python train.py --num_hidden_layers=9 --hidden_size=192 --n_experts=48 --experts_per_token=3 --d_expert=144 --d_shared_expert=128 --hidden_act="squared_relu" --moe_layers=[0, 1, 2, 3, 4, 5, 6, 7, 8] --router_score="softmax" --normalize_top_k=true --routed_scale=1.73 --balance_loss=0.0145 --balance_bias=false --n_groups=4 --groups_per_token=2 --init_std_router=0.0283 --lr_router=0.000624 --vocab_size=8192 --norm="rmsnorm" --norm_eps=1e-06 --tie_word_embeddings=true --optimizer="muon_hyperball" --learning_rate=0.011 --beta1=0.95 --max_grad_norm=1.0 --batch_tokens=65536 --max_seq_len=1024 --train_tokens=496800000 --max_steps=7581 --dataset="wikipedia_en"
Below are experts of layer 3 (counted from 0) of a mixture-of-experts language model. Rows are named router (the router's row for the expert), down (a neuron's output weights, with its number) and show model dimensions 0-191. Each number is 50 + 12 x the weight over its row's rms, rounded and kept within 0 to 99.
Before each expert's rows: a language model's description of what the expert responds to. This comes from a sample of Wikipedia text that the model never trained on.

# expert 30
It responds to: Word-opening stems. First syllable of a word after an article or conjunction, such as us in useful/usage, Al, Per, trans, disc, vari, land.
router:64 56 49 55 56 52 55 31 60 49 53 55 38 37 71 61 60 29 48 38 61 52 43 41 48 46 30 69 77 65 51 49 50 46 37 57 44 40 69 57 66 37 28 51 52 54 50 53 56 54 74 55 37 33 52 47 57 40 56 84 52 47 51 61 55 29 77 46 38 56 64 47 52 31 48 50 48 46 47 35 31 60 50 26 28 56 54 62 58 50 38 63 41 60 50 59 41 58 33 70 64 53 60 44 21 68 35 47 60 74 71 49 54 40 36 38 40 47 48 72 26 58 61 30 55 32 45 63 63 67 66 68 73 46 40 35 50 56 48 58 52 45 54 62 45 55 48 64 57 51 41 52 59 33 54 46 51 51 82 58 40 57 47 66 72 35 61 56 49 42 40 61 55 38 50 68 38 65 40 47 55 60 49 51 41 42 52 62 55 75 60 36
down0:59 47 63 58 61 45 36 58 58 54 40 43 45 51 73 57 44 70 61 61 53 56 55 38 59 24 42 61 41 47 47 40 35 60 38 71 61 55 42 62 71 51 36 46 38 50 38 45 36 56 57 51 34 42 69 51 49 57 45 35 57 55 66 57 61 44 78 58 52 41 44 52 48 78 53 55 45 48 68 67 58 46 33 45 55 39 88 46 62 54 63 55 65 32 63 56 54 52 48 43 51 75 53 36 39 40 41 79 57 35 73 45 39 45 41 52 49 38 51 56 67 55 56 46 81 43 56 53 41 46 62 52 38 48 55 63 57 49 46 59 78 50 39 48 56 51 48 47 46 59 50 66 44 50 45 42 44 55 68 60 53 71 77 57 64 34 32 43 38 63 69 54 39 71 74 42 43 43 61 46 34 41 70 31 69 57 81 58 52 60 66 59
down1:58 42 36 58 57 47 57 61 49 62 55 66 43 43 45 50 71 47 44 70 41 56 51 69 48 50 59 68 47 42 58 48 43 63 39 44 66 52 48 46 42 52 49 32 43 52 34 52 37 57 57 37 51 40 41 36 66 53 61 39 39 57 38 70 41 35 44 57 62 59 40 42 30 66 49 50 57 69 37 52 48 42 23 33 48 63 33 59 42 34 50 72 43 45 58 49 68 42 41 60 41 21 65 42 54 40 50 54 59 39 57 57 68 47 40 45 65 59 45 44 33 42 38 33 48 47 56 68 53 48 27 42 65 44 13 30 54 52 38 41 54 70 70 79 37 59 31 48 69 43 42 52 45 66 62 46 64 73 73 42 45 78 47 57 45 64 45 51 59 39 55 63 45 45 54 41 41 34 42 71 71 54 66 77 55 47 38 41 54 46 72 61
down2:50 65 33 54 41 51 65 52 46 49 67 53 46 49 37 43 60 47 42 43 76 60 58 58 56 38 37 56 41 32 48 47 52 33 53 70 60 42 78 56 48 62 50 34 53 49 52 64 68 45 43 33 64 36 32 33 31 62 53 67 56 57 69 60 37 45 51 43 51 78 54 72 34 40 60 43 59 51 40 47 57 57 57 45 24 44 58 67 55 47 49 59 43 46 61 61 72 42 30 74 33 29 57 38 36 46 62 59 39 50 38 62 54 46 35 58 48 31 53 57 56 36 66 31 35 51 54 42 58 41 40 50 61 54 41 31 43 53 25 34 51 56 49 51 34 41 74 67 32 34 53 43 55 10 62 72 57 47 43 49 48 59 55 48 42 47 54 55 43 55 33 72 60 44 65 46 47 39 51 45 34 61 56 66 44 53 51 66 82 45 65 49
down3:28 40 64 65 61 36 48 56 34 41 51 53 48 70 48 69 38 47 52 45 58 66 75 51 36 54 49 42 57 36 36 42 53 48 64 51 16 47 55 45 63 55 38 68 64 51 48 62 55 48 45 30 43 56 51 51 55 61 40 46 42 30 33 55 80 55 48 63 55 70 46 59 74 63 64 35 60 63 18 59 24 56 39 66 45 42 39 49 47 48 47 35 39 65 22 48 60 29 31 50 54 61 21 57 52 56 40 41 53 60 57 45 44 45 44 11 47 36 45 50 76 44 43 38 57 62 44 40 55 57 71 45 65 57 63 60 43 53 70 42 57 62 40 50 54 60 49 38 46 46 52 59 60 51 33 63 52 53 28 59 47 64 69 33 65 30 52 65 41 57 65 45 41 51 52 32 42 61 63 53 37 59 49 43 46 49 47 46 46 58 59 66
down4:55 62 63 53 47 53 48 58 50 62 64 59 57 34 33 65 61 42 28 60 35 50 46 51 53 49 60 54 44 68 45 61 66 44 31 43 73 41 34 72 72 65 58 52 45 51 54 49 50 46 60 43 20 42 55 59 63 59 56 45 50 56 51 40 41 28 57 39 45 58 42 49 22 67 62 48 55 55 59 34 34 68 19 46 63 48 51 47 42 47 41 71 55 63 63 30 43 50 47 68 66 37 39 42 42 64 44 46 40 24 59 58 56 56 63 42 63 45 74 75 55 44 46 45 65 53 50 51 36 49 55 48 74 45 25 46 26 57 20 57 52 36 50 36 65 54 56 50 42 41 61 45 56 30 59 44 39 59 48 54 64 27 73 54 53 42 38 57 62 35 63 57 50 29 65 44 44 49 54 49 57 62 31 45 42 37 56 70 62 36 52 75
down5:41 42 57 47 56 39 58 76 47 61 55 67 29 55 54 50 43 57 49 41 39 60 47 44 34 53 52 55 55 55 52 72 47 48 78 71 60 29 45 42 52 45 46 67 34 58 71 66 61 53 59 72 39 47 59 48 44 50 63 57 57 47 56 35 47 46 33 74 57 51 78 60 44 47 53 69 41 50 61 71 34 41 41 32 50 54 48 60 40 46 46 42 46 70 47 45 49 61 50 67 56 62 47 35 52 45 54 67 52 55 40 54 48 62 67 59 57 20 31 41 71 50 40 64 59 49 52 61 70 59 76 69 69 54 42 45 77 21 59 64 54 36 51 43 50 35 53 43 79 61 60 44 34 58 53 63 41 54 61 55 60 49 63 28 52 28 51 61 41 47 50 54 50 64 26 25 52 48 54 68 33 29 40 53 37 43 41 46 60 40 64 59
down6:38 34 65 53 68 45 55 38 35 55 51 29 41 57 39 59 34 29 50 49 33 64 50 51 42 51 46 54 29 47 60 42 58 45 34 46 42 60 57 61 43 51 43 75 61 53 43 56 37 65 25 40 55 71 48 29 23 66 43 44 55 70 58 65 53 37 50 62 52 57 43 70 54 33 40 67 56 66 52 49 31 29 47 47 64 34 42 43 54 46 68 66 45 40 56 61 51 51 48 64 48 58 37 42 47 34 61 50 43 60 50 57 47 59 69 35 32 36 47 39 52 63 68 55 65 70 44 69 58 25 66 58 72 47 41 54 38 57 48 40 51 56 36 62 43 28 53 74 54 64 52 76 49 32 49 49 40 54 36 53 50 34 57 45 43 66 30 49 58 52 33 52 55 60 33 50 36 77 71 57 45 55 50 45 36 50 42 62 21 69 60 55
down7:48 48 55 30 37 57 70 45 41 46 42 59 65 45 49 27 64 71 38 61 43 46 49 39 45 45 61 60 65 49 47 63 30 41 62 50 40 53 62 34 59 60 53 55 57 32 46 58 52 59 55 45 62 59 28 53 35 36 44 47 71 56 39 65 42 40 54 57 33 39 57 51 50 41 31 55 46 37 58 38 60 45 44 62 17 24 54 47 54 75 33 67 29 48 47 60 78 40 50 66 42 67 52 49 49 48 64 49 35 38 55 29 52 56 59 49 58 43 39 63 73 49 68 60 61 55 64 51 44 57 26 39 50 46 52 53 26 59 42 50 30 37 57 63 44 58 66 80 52 58 57 58 43 29 67 36 52 76 51 68 38 43 74 41 37 46 44 44 73 15 47 50 43 31 57 51 52 55 59 43 61 40 47 44 60 43 40 58 37 55 43 54
down8:68 54 66 59 53 55 80 65 54 55 51 41 37 55 39 49 57 53 55 34 54 38 56 50 61 47 62 37 36 43 58 63 48 45 43 55 55 40 53 48 42 48 41 40 77 57 57 36 48 51 66 44 54 49 57 46 46 48 78 66 47 45 46 35 46 60 46 64 60 58 56 50 74 55 30 48 47 50 51 36 55 36 41 40 47 36 47 45 54 66 46 59 56 34 40 52 42 36 42 38 05 38 49 42 54 47 32 30 47 60 41 47 64 27 58 67 45 50 41 39 37 39 43 62 42 29 49 73 46 65 47 39 67 39 58 57 48 30 30 57 60 59 54 47 22 32 55 62 46 31 65 55 51 46 46 73 54 45 60 61 64 57 57 56 47 67 65 47 73 59 78 60 67 65 61 61 46 48 39 85 50 59 56 40 51 35 43 63 62 76 34 58
down9:62 62 66 44 45 48 56 49 48 61 54 58 39 64 57 44 49 54 27 43 30 67 46 49 70 61 78 54 44 51 65 50 55 75 50 55 54 74 70 59 54 59 48 55 39 57 56 50 44 57 48 26 43 33 54 59 44 50 32 31 45 56 56 49 58 49 50 56 69 24 59 35 44 57 51 63 47 60 52 58 63 59 46 52 57 17 48 58 58 41 60 60 25 54 55 62 43 50 57 44 24 38 63 45 34 33 69 54 58 39 54 26 59 75 50 44 65 40 53 42 62 57 64 71 56 55 63 60 51 38 63 57 42 61 76 59 64 33 63 34 42 22 66 70 49 42 37 51 31 49 68 59 45 58 26 58 60 55 53 45 40 62 35 40 38 41 40 57 47 19 38 58 57 38 59 59 29 62 48 52 56 44 41 35 43 57 46 54 44 42 69 59
down10:45 59 44 38 54 66 63 35 30 59 49 48 62 42 45 57 47 60 54 61 37 57 63 63 39 78 63 45 69 60 50 58 53 45 56 54 68 64 49 57 42 55 49 43 57 40 62 39 48 62 54 39 46 51 65 54 73 38 66 49 62 29 46 51 53 70 42 62 62 48 42 53 33 44 57 39 62 35 72 42 42 53 47 53 52 50 57 34 48 29 56 47 49 64 47 32 73 62 56 68 51 79 44 53 48 38 73 40 44 59 35 56 38 49 39 54 54 39 64 48 46 39 40 52 50 77 62 50 55 53 59 64 40 51 51 51 57 64 52 42 50 42 21 75 39 51 60 55 72 58 45 62 77 64 55 65 39 41 16 40 52 42 32 54 28 25 61 42 71 56 46 53 38 36 59 54 37 48 64 35 63 53 55 36 22 41 45 31 39 65 42 74
down11:71 45 68 65 42 43 46 30 61 41 49 42 37 53 43 56 63 56 82 36 39 59 52 67 42 69 40 45 38 77 61 57 50 65 48 35 49 38 79 64 60 44 35 63 38 31 15 49 48 38 43 51 56 53 62 59 46 50 58 54 50 56 40 42 54 62 64 37 58 62 47 57 45 61 30 45 52 45 39 46 50 74 48 52 53 48 56 56 44 46 38 52 62 44 56 64 37 58 30 47 40 59 51 56 43 70 59 19 68 60 36 65 66 40 75 38 23 64 47 57 62 53 71 49 75 58 44 47 46 55 44 32 55 32 42 38 51 34 62 52 45 61 38 76 47 40 59 65 53 47 66 75 55 44 21 45 45 43 58 43 40 35 39 60 50 52 50 81 51 69 53 57 45 50 62 57 49 38 62 63 54 32 57 64 46 55 52 37 56 51 53 48
down12:35 43 38 59 34 63 45 42 39 41 52 53 62 56 51 49 56 66 34 52 36 44 63 20 72 32 43 44 50 58 51 51 32 48 41 40 46 78 39 47 50 40 47 38 48 30 38 50 41 57 53 66 68 48 40 48 53 48 51 40 53 70 52 53 22 73 51 47 70 55 68 64 53 57 50 41 56 42 41 82 48 55 51 55 47 31 47 51 50 42 68 71 54 68 52 52 58 60 60 46 74 63 48 52 31 45 49 61 48 55 61 33 45 54 58 64 47 59 41 77 57 37 48 45 60 46 33 39 52 35 47 42 59 00 51 44 60 57 63 57 59 41 61 53 66 56 59 52 49 23 72 78 44 50 51 65 45 33 49 46 65 65 51 41 51 53 42 38 47 70 63 41 41 67 47 23 55 45 61 46 51 71 53 56 47 56 52 56 31 45 59 66
down13:49 54 50 32 31 46 59 55 33 40 66 36 49 56 42 60 45 40 64 34 45 53 47 47 54 59 45 40 57 65 44 58 26 49 30 50 55 51 58 44 61 50 58 60 56 69 40 44 68 49 61 52 58 65 36 59 55 55 50 52 55 57 43 61 42 41 55 59 71 37 50 43 57 51 54 41 47 42 69 56 27 34 33 54 50 72 74 67 57 61 29 53 37 47 60 43 72 57 64 34 54 32 53 30 57 32 48 27 60 31 50 61 63 62 66 45 47 45 33 70 61 37 54 49 29 57 50 57 64 53 50 49 42 44 32 37 35 59 49 56 71 47 62 38 55 23 43 24 62 49 67 45 49 30 46 54 08 53 49 58 52 41 57 52 24 48 49 28 67 45 56 43 44 48 60 56 61 50 30 57 47 33 84 58 56 37 68 41 36 60 57 56
down14:46 53 67 63 48 51 41 49 44 58 43 55 47 45 60 56 47 58 56 59 50 39 51 49 74 44 75 61 51 60 59 30 62 56 69 51 42 43 66 48 39 29 37 60 38 36 50 23 45 62 64 43 58 51 22 62 52 41 41 53 47 59 41 50 49 50 45 44 49 53 66 50 61 45 62 57 58 42 44 57 41 43 52 21 36 60 59 73 68 50 35 27 39 49 49 52 42 50 33 43 56 51 53 49 51 49 47 51 53 61 23 51 47 29 31 40 53 65 31 64 45 54 32 31 44 52 34 49 23 47 75 57 42 62 57 57 67 49 40 32 56 35 46 65 73 50 20 43 69 51 54 48 55 35 70 44 42 47 39 53 76 38 77 48 65 61 19 44 38 70 68 33 29 53 33 38 45 37 70 49 34 57 50 46 49 60 59 44 43 55 44 43
down15:58 37 62 72 47 40 48 68 35 55 50 39 59 48 58 51 66 46 16 57 60 44 39 37 50 46 52 26 38 57 60 55 56 58 45 42 56 48 56 62 50 43 32 47 61 45 33 59 55 34 37 42 50 53 52 26 72 66 48 51 55 43 44 69 35 70 38 60 71 69 60 46 43 51 33 54 36 55 58 37 47 49 38 48 47 51 27 50 94 47 38 67 42 45 44 38 57 35 51 52 25 61 47 62 52 51 48 39 62 50 62 61 87 65 49 27 44 60 41 53 49 50 32 48 55 64 53 45 57 50 89 50 43 47 58 59 41 63 46 60 49 40 59 47 80 42 56 77 53 43 29 50 54 17 60 57 54 43 49 57 53 30 69 51 54 48 56 40 50 48 31 46 50 57 46 38 29 59 45 60 38 37 56 60 44 52 56 46 54 52 41 57